{
  "n_layer": 8,
  "d_model": 192,
  "n_experts": 192,
  "experts_per_token": 4,
  "d_expert": 96,
  "d_shared_expert": 0,
  "activation": "swiglu",
  "moe_layers": [0, 1, 2, 3, 4, 5, 6, 7],
  "router_score": "softmax",
  "normalize_top_k": true,
  "routed_scale": 1.0,
  "balance_loss": 0.0024,
  "balance_bias": false,
  "router_noise": 0.05,
  "router_cosine_scale": 20.0,
  "init_std_router": 0.00679,
  "lr_router": 0.000896,
  "n_head": 6,
  "n_kv_head": 1,
  "head_dim": 32,
  "vocab_size": 31178,
  "norm": "rmsnorm",
  "norm_place": "pre",
  "norm_eps": 1e-05,
  "positions": "rope",
  "rope_base": 38300.0,
  "rope_fraction": 1.0,
  "qk_norm": false,
  "attn_scale": 0.177,
  "tie_embeddings": false,
  "parallel_block": false,
  "init": "trunc",
  "init_std_qkv": 0.0406,
  "init_std_o": 0.0102,
  "init_std_up": 0.0406,
  "init_std_down": 0.00622,
  "optimizer": "muon_variant",
  "lr": 0.00642,
  "beta1": 0.95,
  "weight_decay": 0.029,
  "lr_head": 0.0083,
  "grad_clip": 1.0,
  "warmup_steps": 200,
  "schedule": "wsd",
  "decay_fraction": 0.69,
  "decay_shape": "linear",
  "final_lr_fraction": 0.05,
  "batch_tokens": 131072,
  "seq_len": 256,
  "doc_mask": true,
  "train_tokens": 820400000,
  "steps": 6260,
  "dataset": "wikipedia_en"
}
Below are experts of layer 4 (counted from 0) of a mixture-of-experts language model. Rows are named router (the router's row for the expert) and show model dimensions 0-191. Each number is 128 + 32 x the weight over its row's rms, rounded and kept within 0 to 255.
After each expert's rows: a language model's description of what the expert responds to. This comes from a sample of Wikipedia text that the model never trained on.

# expert 62
router [127  71  95  93 143 109 158 125 158 121 117 104 128 128 147 151  99 167 108 142 154  69 189 191 117 188 109 138 117 106  83  59 138  85  96 117 103 106 142 176  69  64 159 133 127 141 143 110  74  77  69  96  45 120  71 122 108 176 167 151 184  88 193 152 196 221 141 140  58 110  85  61 140 144 122 119 106 121 108 183 159 122 116 135 144 123 121 160 128 141 138  81  97 141 167 113 114 150  77 175  90 107 119 130 143  93 113 104 145 108 161  89 122 153 130 121 125  94 137  99  99  88 126 151 107 125 160  91 154 141 146 117 178 168 153 133 179 146 144 146  90  80 112 114 142  83 104 176  75 113 134 130 161 106 143 157 108 102 102 159  86 118 111  79 117 142 155 105 177 127  89  73 125 151  88 160 161  90 106 133 149 122 115 163 121 132 125 114 105 112  90 120]
What it handles: Table source abbreviations

# expert 1
router [ 95 107  81 153 134 121 120 106 148 159 117 122 133 120 137 141  76 116 104 113 148 124 189 138 181 141 178 150 178  78  80 132 183 147  76 143 124 124 133 186  97 135 103 100 138 110 135 114 105 119 133  98 120 172  93 133 148 196 123 133 170  86 129 128 134 145 119 138  90 165 154 135 195 140  85 111 127 113  98 133 153 162 128 148  87 125 127 141 117 185 106 136 131 123  80 150 140  96 130 142  98 147 104 117  94 128 144 153 172 121 148  86 165 173  35 169  77  83 109 150 110  88 159 166 121 117 210 122  86 126 104 170 202 140 144 112 167 131 133  76 129 128  85 108 124  99  96 147  84 101 156 177 118  92 144 139 121 128 165 158  36 101  53  72 104 135  84  55 143 139  63  99 195 175  88 111 155 129 105 163  66  93 127 135 134 105 126 107 105 157 108 123]
What it handles: Sports and music genres

# expert 47
router [146  52  91 138 157 105 108  73 129 140 143 190 125 166 151 119 133 151 147  96  79 121 176 147 168 120 168 116 181 154  84 155 123 160 114  95 141 139 109 105  89  79 111  86 102 107 135 127  89  99 126 137  80 132 117 140 155 178 159  98 126 127 143 132 149 132  82 171 114 163 119  89 122 136 190 116  91 107 186  99 137 130  90 132 117  96 129  95 135 143 132 121  92 116 102 181  71  41 155 169 129 142  94 132 131 141  77  84 135 166  95 111 155 152 154 139 138 110 133 108 141 112 112 162  79 192  99 143 141 147  93 132 117 180 108 171 112 100 111 183 138  88  91  85  89 170 149 125 136 102 101 195 160 146 168 150 122  49 150 167  79 114  76  88 151 197 161 152 161 130 125 128 166 122 138 147 168 109 194  82 168  94 100 159 164 175 118  49 139 149 105 160]
What it handles: Articles before quantities

# expert 12
router [ 94 144 118 138 133 162 179 112  88 107 100 174  72 184 167 121 145 140 129 132 157  85 176 182 166 126 121 131 101 144 127 128 118 135 150 158 155 126  98 125  79  58 131 106  90 159 145 189 100 131  79 138 109 181  73 109 120  91 132 131 180 106 179 230 161 170 115 158 142 146 100 137 165 173 166 143 149 183 167  97 144 153 117 141 101  89 132 187 116 132 131 125  97 142  85 128 132 140 148  95  96 134 117 182 114  78  97  83 141 161 166 153 114 141 163 137 134 114 150  82  97  59 118 182  84  82 118 112 101 127  92 111  98 136 135 162 112 138 139  74 115  92 115  63 120 128 139 130 158  96 140 139 152 198 180 134 127 117 147 187  71  91  94  83 164 180 147 130 166 149 149 117 134 194  74 120 146 113 142 101 149  66 132 158 148 117 110  77 103 177 137 109]
What it handles: Months, deaths, census

# expert 39
router [ 70  73 138 206 114 135 129  86  96 127 107 109 107 159 183 108 114 145 103 157 191 102 167 150 199 145 129 152  67 128 132 162  74 149 129 136  73 167 103 140  68 131 155 131 159  79 134 166  93 191 111 152  83 191 121 102  94 126 100 161 131  36 132 110 173  84 124 168 127 156 106 100 146 121 124 132 107 119 118  95 196 171 163 147 124 125 111 158 114 168 106 122  77  74 162 140 129 154  97 129 117 152 103  78 162 119 133 117 113 140 156 141 132 162 120 109  55  83  98 107 127 122 133 136  95 135 172 130 114 110  82  98 106 136 151 165 116 134 146 121 133  92  91 123 126 145 108 138 144 157 125 115 163 137 186 197 176  90  95 146  80  68 187 125 118 200 104 163 134 142  75 124 178 144 135  93 123  94 146 147 161  70 130  95 178 113 127 140 114 114  73 146]
What it handles: Place-name first pieces

# expert 42
router [ 82 126  80 136 133 101 152 119 117 144 137 144 116 168 146 147 110 182  74  93  88 104 143 157 127 112 151 142 145 144 141 111 144 150 116 126 127 162 108 167  89  97  95 119  90 135 100 176  63 126 141  47 134 128  99 161  53 162 128 103 150 105 159 109 143 142 105 190 163 170 138 138 163 126 103 131 141 151  86 144 148 196 115 184  89 144 173 125 136 168 145  95  80 162 166 142 156 150  59  93  90 138 106 179  77  23 139 168 118 140 129  96  94 177  98 142  80  78 134 120 111  64 130 159 163 128 122 121 100 152 147 107 106 133 155 137 165  88  99 120  63  83  90 170 131 131  85 132 137 100 170 137 156 116 144 155 119 141 115 108  42 129 102 103 164 148  87  89 175 105 102 123 211 110 108  82 173 110 131 144 134  72 117 138 194 122 139 144 101 122 120 127]
What it handles: Media works and awards

# expert 44
router [ 82 103 116 158 150 107 129  63 149 123  76 124  96 148 152 130 133 130 123 144 149  82 173 164 189 163 121 129 172 154 111  99 161 120  79 197  94  95 102 164  50 114 183  88 118 119 137 164 113 117 121  97  94 157 142 125 133 155 174 122 127  66 160 147 153 171 126 148  84 154 131 116 144 149 160 102 111  36 119  90 160 142 136 156  76 100  90 142 119 137 147 102  75 112 108 126 119 133 134 120 119 191 148 136  90 177  75 120 194 158 108 158 146 164 109 140 137  89 164  86 110 114 103 121  89 118 156  86 126 144 117 144 187 156 144 200 101 160 163 119 149  86 101  93 144  74  82 136 152 150  91 143 219 139 124 181 148 129 129 143  95 103 105  44 132 142 145 138 161 138  93  99 161 139  94  97 122  84 150 142  81  59 105 163  98 150 147 145 108 176 108 146]
What it handles: Census demographics

# expert 9
router [ 98 140 148 152 123 138 122 138 108 140 112 111 135 134 178 110 134 121  87 150 134 117 111  88 120 131  97 163 143 203 109 168 128 157 140 180 183 118 143 156 135 108 105 112 135 160  53 176 118 120  87 174 107 108  97 150 127 131  92 130 144  92 159 130 119 130 132 160 172 187 117 189 120 148  74 123  90 129 185 155 110 158 133 128  84 156 161 138 129 103 137  85 100 169 146 134 101 143 149 148 114 114 161 124 125 101 122 166 198 106 193 168 135 106 200 151 183 152 137  57 145 142 118 127  72  89 116 102  46 163 107 125 156 130 108 121 103  74 132  92  80 175 101 119 111 112 188 159 130  95  80 173 142  88 113 165  63 104 148 153 125  82 116 145 146 140 135  61 158 136 151 109  94 122 114  51 202 130 172 136 155  48 163 128 101 106 136 147 106 120  95  59]
What it handles: Year interior digits

# expert 23
router [ 71  50 155 102 163 161 113 107 103 222 135 123  90 120 116 117  58 129  60 148 175  85 114 147 138 168 171 102 177 130 165 185 153 168 124 171  97 133 157 132  92 149 161  73  90 171 157 144 125  87 110 104  79 139  53  92 124 139 149 127 157  76 167 145 138 113 145 109 129 203 107 148 106 149 108 121 101 144 154 154 125 139 131 149 139 157 141  91  95 120 127 159 107 178  81 147 123 128 136 151 120 148 174 131 110  44 114 152 181 124 171 163 137 159 127 152 183 158 138 161 132 132 172 139 100 111  92  68 114 194  92 123 147 129 157 112 107  84 135 147  74  93 126 109 134 140 133  89 103  80 156 115 118 161 139  83  44 121 101 153 124  86 102 133 132 148 125  72 151 154 145  84  81  94  96  75 169  94 159 114 158 102 133 158 129 156 141 157 112 113 135 130]
What it handles: Final year digits

# expert 29
router [102 152  67 155 124 172 181 106 118 105 153 103  92 130 183 130 107 129 119 126  97 124 135 131 151 162 137 122 143 164  90 141 107 130 124 182 111 111 161 190  89 182 147 114 127 163  96 138  78 109  68 132  78 144 106 143  57 119 136 107 139  79 209 168 193 166 129 186 132 138 122 141 153 165 136  58  46 110 153  95 173 132 140 178 130 131 132  93 109 152 140 156  76 109 133 150 103 117 103 166 136 139 122  98  79 131  86 107 111 174 128 156 128 132 143 180 104  85 178 161 104  58  93 120 103 118 183 109 119 189  76 142 138 129 161 160  99 138 132 129  93  94  93 102 118 145 127 136 129  77 120 109 180 109 214 119 134  90 158 114 118 153  60 128 148 136 132 113 190 135 153 131 122 120  96 110 138 105 168 176 140 134 151 183 161 155 115 113  92 155  55 168]
What it handles: Table separators, idiom words

# expert 50
router [126 138 128 128 143 121  98  83 104 156  71  99  76 165 195 187 104 129 144 173 152 102 182 125 185 114 159 110 211 110 129 155 145 127 106 163  91 166 114 142  91 108  87  73 108 125 144 136  74 157  96 123 151 166  91 125 109 149 167 110 130  58 148  89 150 105 175 142 162 113 135 130 142 143 137 109 117 100 118 128 142 128 127 172 138 143 195 176 144 170 156 116 104  85  93 175  99 119 102 141 176 149 109 141 122 107 131 133 168 171 141 180 154 150 106 171 153  82  84 146  93 136 109 106  94 108 180  80 100 174  90 144 175  83  90 131 157  82 126 122 152 137 148 116 103 158 132 118  76 135 100 130 179  52 116 193 169 109 159 176 140  84 107  50  83 164 122 114 160 113 136 123 128 187 141  74 170 140 152 177 142 166 133 179 143 176 162 108 114 133 148 110]
What it handles: Nationality and political adjectives

# expert 19
router [102 125 171 140 124 164 178  84 144 159 102 137 121 146 112 157  43 112  76 104 101  94 132 152 142  92 173 171 151 133  67 122 182 179 121 157  68 148 146 151  89 119 109 119 108  95 111 121  78 149 184  70 144 113  75 162 128 158 156 175 119 123 161 143 227 106 142 115 103 138  99 119 154 127 127  85 114  78 148 122 154 150  98 148 110 167 166 135 114 159 118 103 123 137 133 156 112 158 122 159 102 131 131 186 151 144  95  96 182 116 141 201  94 137  87 185 137  97 113 158  84 108 113 128 121 134 184 148 165 140  51 141 147 125 115 137 146 108 144 106 137  87  82 105 113 132 102 185  57  98 144 151 143 111 147 158 181 123 197  89 117 122  96  98 127 176 129  95 194  75 108  76 177 141 140 136 176 149 183 155 158 137 110 157 131 128 112  79 102 162 108 102]
What it handles: Job titles, biography modifiers

# expert 7
router [ 86  94  84 105 159 124 163 132 106 147 114 138 103 183 129 117 150  98 134 110  83 111 104 127 150 120 139 144 164 210 104 149  96 127 144 110 153 168 147 171  80 137 106 107 153  95 178 164 128  75 102 143 107 147 143 186 108 130 155 145 117 124 146 107 186 138 147 172  99 141 112  61 186 119  90  98  72  75 138 161  98 141 156 155 145  78 131  88 148 124 136 160 130 156 146 146 110  86 135 175 141 132 106 106  60 117 118  72 165 140  97 120 155 166 190 192 108  72 126 140  89 108 132 120 110 126 166  96 164 190  93  98  67 153 164 167  83 117 135 171  64 127 173 144 149 137  77 129 161 114 145 155 122 126 195 110 104 110 150 166  95 114 100 136 190 154 139 139 218 111 134 119 166 128 204  65 159  96 136 119 153 107 132 137 177 145 114 149 115 141 108 185]
What it handles: Table cell separators

# expert 43
router [119  81  69 104 138 134 133 157 186 159 125 128  50 130 133 105 151 126  92 155 128 112 163 139 138 156 171 154 108 125  56  93 130 136 123 121 145 133 110 162  89 133  95  98 163 156 140 151 112  97  53 177  62 151 119 214 162 116 145 121 144  66 159 110 148 169 153 206 158 138  78 107 157 155 147 140 112  99 210 166 172 152 133 171 159 131 122 109 116 169 137 181  73 102 165 162  83  49 114 161 184 160 130 155 127 148 140 120 153 126  91 114 159 128 156 182  94 125 128 125 136 101 103 150 123 170 191 144 144 154 127 140 145 134 214 161  64  86 146 160 131  80 113 101 194 114  92 187 123 114 132 113  90 123 144 155  97 105 125 138 114 117 147 114 157 195 112 121 187 122 124 143 121 125 144  85 122  88 155 122 155 141 132 142 184 125 100 128 111 149 126 144]
What it handles: Numeric table separators

# expert 54
router [128  96  94 149 113 159  87 110 160 112  88 133  80 149 107 137 116 193  76 148 129  75 158 179 128 145 149  98 135 136 127 118 136 162 163 142  90 107 105 186  97 112 146 103 157 203 165 129  83 127 119 148 121 177 123 115  94  86 124 143 114  66 221 152 144 106  97 133  90 169  62 101 185 163 115  98 133 131 159 129 154 111 136 110  93 137 144 145 162 160 125 134  84 131 145 157 120 176  75 121 121 143 154 159 103 142 102  93 103 177 152  73 119 182 115 152 143  41 139  50 130 129 134 114  59 129 117 129 155 126  92 110 137 107 153 164 135 127 132 185 110 101 105 113 152 150 153 157 157 114 193 154 125 103 162 143  94  98 121 181  62  97 129 109 163 108  91 135 175 113  70 106 154 139 120  86 179 110 138 107 189 111 140 170 166 107  74 115 161 155 125 203]
What it handles: Passive and predicate verbs

# expert 10
router [155  90 134 137 166 158 161  97 178 137 123 118  73 103 143 161 172 175 133 133 134  87 110 133 155 116 144  91 128 150 121 172 140 132 112 126 125 137 167 158  50  72 103 109 116 173 134 131 114 133 117  94 125 111  98 176 112 131 211 120 127  85 168 128 129 102 186 161 123 167 118 133 161 123 139 121 117 164 159 100 189 214 110 169 153 127 145 111 143 167  98 120 140 114 110 156 141 127 141 117  76 153 137 147 137  79 113 109 135 107 156 126 146 166  99 188 127  39 137 124 134 105  96 186  96  81 154 143 115 156  68 141 162 105 151 144 120 156 169  41 102 133  75 126 113 134 134  96  90 134 171 188 154 170 144 165 164  66 123 139 111 105  59 114 187 126 125 104 122 120  89 109 137 117  83 111 160 106 157 154 191 103 149 201 157  59  96 151 127  71 113 168]
What it handles: Section headings, word endings

# expert 24
router [111  85  90 154 117 122 166  90 113 104 120 180 129 155 143  93 100 197  94 145 152  66 185 160 162 136 163 182 134 153 125 130  73 144  92 128 105 130 173 133  39 130 104  90  94 141 122 133  68 161 118 104 167 134  74 138 115 131 164 188 149  75 159 157 144 121 157 122 110 193  80 169 138 113 110 123 101 136 115 168 150 137 124 136 106 127 211 118 100 139 146 102  99 184 153 160 129 124  76 137 135 173 127 188 103 107 129 112 157 160 177 131 171 153  92 151 122 109 128  79 143 130 169 197  82 117 137 109 122 126 124 127 157 124 133 110 166 134 122  86  35 123 100 117 154 164  59 127  79 113 115 128 147 111 126 117  85 103 114 129 123 106 106  97 147 137 108 124 157 138  73 141 148 117 127 136 161   1 144 156 159 103 163 143 199  96 121  99 115 139  99 146]
What it handles: Infobox and credit labels

# expert 35
router [121 100 110 142 152 123 115 131 124 117 144 116  92 129 138 144 134 180 120 128 119 171 189 159 163 188 184 102 144 159 125 129 142 204  98 185 120 149 133 190  70  66 116  80  96 105 130 143  91 128  68 143 127 161  63 155 115 168 159 135 154  65 156 137 158 148 121 156 129 137  88 107 143 170 115 147 100 147 121 136 154 136 113 132  59 160  92 169 139 125 119 126  94 159 148 181  84  98 130 164 135 122 104 115  69 127  93 144 105 132 134 119 135 212 109 114 133  95 157  78 129  93 125 183 132  83 110 139  78 199  88 129 140 104 120 194  80 134 142 106  84  77  96 125 144 134  96 146 128 148 151 145 155 148 124 112 130  71 153 138 112  43  97 111 139 153 123 127 146 159 126 102 179 163  90 132 132 107 163  94 169 120  72 224 137 111 128 169  68  70 128 156]
What it handles: Short inner syllables

# expert 6
router [114  91  58 128 147  90 196 109 139 145 170 108  79 140  94 108 164 138 124 101 128 134 120 143 143 149 119  91  78 179  70  87 141 136  93 120 167 170 136 128 101 122  93 138 180 168 128 125 133  40 134 139 106 153  89 148 107 141 205 166 114 115 177 154 159 124 120 163 133  99  92 142 229 144 154  82 170 111 129 155 139 120 128 140 114  91  99  86 154 137  73 131 103 125 164 110 156  93 149 136 135 201   0  98 146 158  73 134 127  92  98 124 145 131 172 151 140 119 111  92 110 112 164  78  79  83 107 122 141  87 107 123 155 149 127 185 137 172 156 121  97 134 151 127 127 158 103 137 107 103 153 122 152  80 138 149 127  88 139 158  95 170 115 167 147  95 123 131 169  92 144 118 111 172 151 120 142  42 156 146 102 127 128 123  88 124 110 195 145 104  91 132]
What it handles: Table cell spacer

# expert 56
router [139 124  83 151  86 128 147 141 171 130 150 120  92 186 101 120 102 156 108 148  99 104 119 171 130 133 125  71 157 168 143 136 133 151 100 140 137 145 139 124  45 123 112  93 156 160 123 154 147 106 133 147  70 135  83 144 127 190 165 153 168 125 173 127 222  91 120 171 148 188 136 109 203 169 122  76 104  99 170  74 174 150  89 114 116 149 119 113 144 148  97 112 108 113 118 153 126 100 135 137 103 184 135 113  98 122  73 109 124 131 135 115 123 140 157 216 124  63 143  95 109 108  93 156 110  90 116  59 117 208 160 104 130 153 141 133 144 124 149  66 118 112  97  30 126 130 159 125 146 108 143 170 157  83 120 120  98  79 175 117 119 118 139 115 112 144 175  79 147 118 116  72 147 131  35 124  87 121 174 103 137 177 106 138 103 167 127  92  90 127 108 156]
What it handles: Departure verbs, pre-number spaces

# expert 45
router [ 85 104 108 151 128 116 141 106 121 142 143  78  77 162 142 111 107 171 137  89 102  74 165 137 140 181 141 116 124 167 106 120 107 152  49 132 113 152 147 192  80 107 137 121  87 103 115 169 113 143  54  53  83 145  98 155  90 200  91 152 144  76 167 123 204 156 101 165 120 151 147 139 148 109  52 138 106 148 133 158 172 151  91 133 119 136 128 219 130 179  95 104 100 182 157 107  96 150  94 110  99 124  84  78 103  97 108 157 114 148 167  90 115 149 116 149  64  91  89 128 130  88 136 147 101 109 142 108 119 123 117  82 164 154 114 138 121 128 143  91  66 116 111 127 133  70  57 127 139 117 141 167 206 172 162 150 135 153 130 109  73 112 125 113 139 134  80 130 142 142  91 155 160 162  76 141 111  80 142 146 133  97 133 156 189 105 124 108 119 104  93 112]
What it handles: Titles and nicknames

# expert 37
router [147 113 120 152 153 155 135  85 106 160 120 164  78 118 126  93 131 122  70 122 172 106 147 165 159 126 184 142 151 149 122 138 155  93  93 158 128 129 136 148  63 105 106 134 157 164 168 119  81  93  96 113 105 166  81 145 129 186 133 136 209 116 103 166 126 160 155 155 122 151  89  77 232 162 123  90 110  97 141 181 152 127  93 123  83 119 139 118 158 181 109  93 117 113 149 138 164 142  83 161  89 176 123 176 115  85 109 155 139 131 105  67 113 187 112 144  71  76 150 100 103  69 138 113  42 104 172 143 117 152  75 208 166  89 161 154 107 138  95  98 161 101 104 119 157 172 115 120 100  97 158 139 167 100 130 122 124  82 104 126  70 139  65  82 138 159 132  99 148 137  92 140 123 191 112 135 139 150 138 133 122  65 112 160 140  78 129 104 114 150 115 130]
What it handles: Tournament rounds and medals

# expert 33
router [125 112 103 120 144 145 177  98 104  71 139 121  64 175 170  98 142 152 102 123 103 122 162 114 150 189 149 142 176 143 126 151 117 125  96 183 120 122 143 115  27  81 163  94 141  85 148  98  82  90  77  67 109 130 130 132 101 143 171 162 131  84 133 157 170 138 140 191 114 153  84 156 160 173  96  76 127 145 111 103 183 153 103 159 166 127 145 154 110 142 101  68  92 137 145 158 144 139 182 119 106 192 122 122 114 133  62 105 152 137 122 115  87 144 182 178 111  49 103  48 119 125  28 165 145 134 156 139 100 137 117 113 166  93 140 169 115 146 142 119 117 113  92 101 107 150 123 137 164 107 178 162 138 153 169 157 136  81 101 178  88 111 123 132 136 139  81  90 117 120 135 112 135 133 154 165 152 108 143  88 210 112 127 168 138  96 131 139 156 145 163 144]
What it handles: Space after month

# expert 16
router [ 83  97 156 129  90 139 154  71 137 154 149 115 113 172 174 154 114 195 104 149  77 113 191 113 139 149  90 147 148 182 130 124  64 148  70 175  83 131 139 180  65 103 162 103  76 131 136 181  94 145  79 118  98 135  85 171 143 157 136 127 118  91 148 101 166  91 158 233 139 145 129 127  98 125 104 108 125 132 137 148 173 138 134 149  84  95 142 196 101 189 102 101  93 123 123 108  89 134 116 106 105 156 113 116 101  85 111 149 129 119 138 148 128 149 103 156 106  91  85  92 102 115 154 230  67 132 165  78 101 148 124 126 108 126 119 140 134 126 155 149  79 118 125 120 117 117  60 129 136 127 136 144 163 129 235 169 143 125 118 115  83  98 131 120 153 146  73 116 188 155 114 107 157 180 148  97  92 108 124 146 141 116 127 106 208 112 136 105 111 106 117 144]
What it handles: Proper name starts

# expert 26
router [128 118 146 143 125  92 142 157 139 156 129 169  87 139 122  94 109 164  96 138 127  75 107 214  91 131 203  85 181 169  88  78 186 124 102  85 125 141 130 148  81 130  97 109 197 157 175 140  96 124 145 149 145 150 103 147 116 161 165 145 159 130 136 200 178 145 177 117  90 140 106 110 140 140 153 106 161 161 119 158 135 171  69 123 101 134 110  95 131 133  63 110  81 137 165 102 141 183 139 145 110 129 117 138 124 149  91  86  93 178 114  69 122 191  95 148 139  93 132  82 150  67 156 156  95 103 151 143 144 104  78 109 122 123 139 163 164 152 151  75  93  77 132  84 161 185 163 112 109 142 152 187 144  99 150 144  79  76  96 171 146 144 108  92 183 122 152 111 177 145 101 174 104 115 148  96 155  90 120 105 130  67  81 161 122 150  74 156  99 119 137 141]
What it handles: Table headers, mid-sentence words

# expert 21
router [132 108 149 151 100  89 172 116 138 118 101 126 104 134 173 108 109 124 132 127 133 120 183 119 152 125 136 145 122 185  90 154 133 154 103 145 132 126 137 151  93  65 174  80 133 158 135 101  75  86  96  90  16 174 101 136 117 152 115 123 162 100 132 178 198 144 137 156 106  99 112 115 184 179 123 150  94  62 145 122 226 174  87 146  86 105  95 158 120 161  91  77  82 131 125 206 114 128 138 156 160 149 146 147 104 115 115  96 113 155 130 118 135  90 145 170  95 111 108 112 142  82 111 133  70  46 183 122 108 151 111 145 127 120 154 127 151 154  92 107 128  85 125  89 142 126 126 173 101 104 174 112 131 145 109 144  77 105 121 156 123  84  98 118 171 157 132  99 133 129  82  78  98 124  88 124 171  94 109 145 122  98 127 218 186  70 113  97  86  95 123 113]
What it handles: Non-Latin byte fragments

# expert 14
router [116 117 116 179  97 149 174 132 168  99  88 160 102 112 159 102  55 190 119  86  72 111 142 144 128 142 153 111 105 148 127 136 147 188 123  93 173 139 137 162  62 127  81  86 159 143 128 155 146 184 148 131 115  93 101  89  94 154 143 130  82 130 181 181 180 107 127  48 107 155 173 108 115 142 156 109  91 151 158 131 147 150 113  88 198 137 154 133 147 122  84 131 147  92 172 140 201 152 171 130  86 142 157 169 146 104 122 129  94 185 138 126 118 116 152 120 162  12 133  61 138 158 125 129 158 114 112 122 148 183  86 117 171 111 156 148 136 128 144 113 139 147  60 132 113 141 208 117 128 155 190 123 164 100 141 124 128 100 158 155  99 101 128 110 162 163  73 122 156 184  97 143 140 113 121 147 185 121 120  97 116 130 103 141 163 167  77  91 128 157 132  97]
What it handles: Copular and career verbs

# expert 28
router [148  91 157 185  91 145 169 104 163 104  78 183  94 142 114 123  72 163  82 110  94  80 107 158 116 158 137 119 180 157 156 126 141 111 150  82  46 112  79 132 105  80  83  96 120 155 138  62 153 123 101 153 143 136 120 143 113 133 145 144 109  95 183 151 181  94  91 136 119 148 130 149 177 123 140 112 114 152 120 158 124 171 132  86 149 181 151 126 118 187 105  73 124  94 162 171 117  97  89 112  91 200 100 150 111 148 127 116  82 175 156 102  63 177 112 160 170  87 142 119 149 154 148 175 144 148 179 113 148 161 157 151 120 111 152 113 136 162 101  74  97 124  91 128 146 151 157 106 145 113 159 170 162  62 139  91 118  92 165  92 106 109 121  56 153 111  94 151 173 181 117  62 155 129  74 165 132 115 151  87 141 148 147 123 142 158 144  89 188 139 117 176]
What it handles: Main action verbs

# expert 31
router [ 97 105 191 111 149 104 140 131 121 144 185 114 137 109 122  95 154 133 182  90 135 114 194 136 180 128 167 116 175 110 142 131 137 180 151 161 164 142 134 140 104  90  67 112 131 122 127 146 103 119 123  75  55 105 125 132 144 166  92 158 119 165 113 216 165 150 146 120 145 241 133  86  99 110 128 145  86  94 166 127 150 111 118  94 134 115 134 150 162 157 167 120  89 151 131 112 161  99  99 161 160 163 133  79 159 115 167 100 166 165 101 130 104 161 147 134  99 116 149 166  92  85 128  88  68 190 180  94  72 131  84 146 183 137 130 178 136 144 142 132 137 166 122  84 104 109 107 106  70  88 107 174 110 121 125 139 140 134 212 144  98 160 143 138 142 161 134  70 139  88 103 103 200 108 152 126 125  85 199 126 168 120  76 130 140 162 135 127 106 181 133 140]
What it handles: Infobox list dashes

# expert 40
router [104 127 140 138 184 121 142  69 119 188  74 117  99 137 135 153 100 116 129 144 147  82 177 112 164 126 166 163 193 122 115 111 152 173  78 161  87 153 119 147  79 130  94 119 121 121 134 181  45 155 101 102 116 157  74 151  82 191 107 113 141  83 135 105 202 108 113 143 146 129  86 152 155 171 128  80  78 140 143 120 172 136 159 186  94 140 165 189 110 199  97 123  94 121  91 154 119 129  50 143 144 127 128 158  93 113 128 120 157 144 158 101 123 168  97 153 135 108 115 140  95  96  87 140 102 123 183  91 128 101  77 153 196 102 118 133 143 103 107  95 145  88 137 118 157 159 106 147  93 101  90 148 144  87 122 158 181 125 178 147 119  79  80  53 116 148 106 106 205 103 132  80 189 145 124  77 174 131 166 152 130 126 136 154 128 153 135 120  97 106 136 114]
What it handles: Nationality and regional adjectives

# expert 58
router [ 94  87 106 136 144 123 186 134 177 148 113 106  97 130 159  96 190 130 111 169 121  98 103 180 160 144  82 133 137  98 108  71 185 107 113 143 147 114 141 107 107 119 166  70 116 144 135 159 106  72 127 131  77 171 128 127 128 140 126 182 133  88 170 135 175 148 168 145 126 152 138 170 118 136 133 140 120  63 137 107 168 111  68 171 110  94  81 108  79 124 154  71  92 120 161 108 122  93 162 110  74 212 142 104 113 174  69 128 116 106 103 114 186  97 151 127 169 138 112 116 179  81 150 111 114 113 113 135 124 139 125 112 153 161  70 155  92 161  98  98 122 130  71  93 184 142 114 206 158 172 136 120 199 129 125 154 144  65 143 134  92 138 100  96 179 131 214 151 119 183 104 124 132 110 119 157 172 145 101 129  62  98 141 132 123 109 114 134 109 162  61 117]
What it handles: Statistical numbers

# expert 52
router [126  59 135 133 152 170 205  89 108 149 141 137 104 136 161 118 120 164 119 147 135  66 176 133 171 149 148 121  92 156 127 102 122 117 137 100 105 139 157 152 116 117  26 129 125 152 137 158  95 105 103 112  75 184  64 159  86 108 176 177 117 131 161 141 148 161 159 126 102  98 110 101 167 138 162 121 107 103 120 162 111 141 110 126 164 129 167 115 104 120 119 104 125 150 165 157 129  73 111 181 106 176  55 112 100 148 119 133 131 153  88 110 169 115 139 181 109  90 154  90 147  85 138 180  71 115 164 133 149 149  75 145 113 119 127 163 129 110 106 146  79  96  75 110 116 122  93  95 147 111 183  99 142 152 202 100  88 136 110 146  53 102 180 123 157 171 129 140 156  99 131 121 115 128 143 142 124  41 204  98 156 125 129 158 159 150  41 126  74 146 125 167]
What it handles: List separators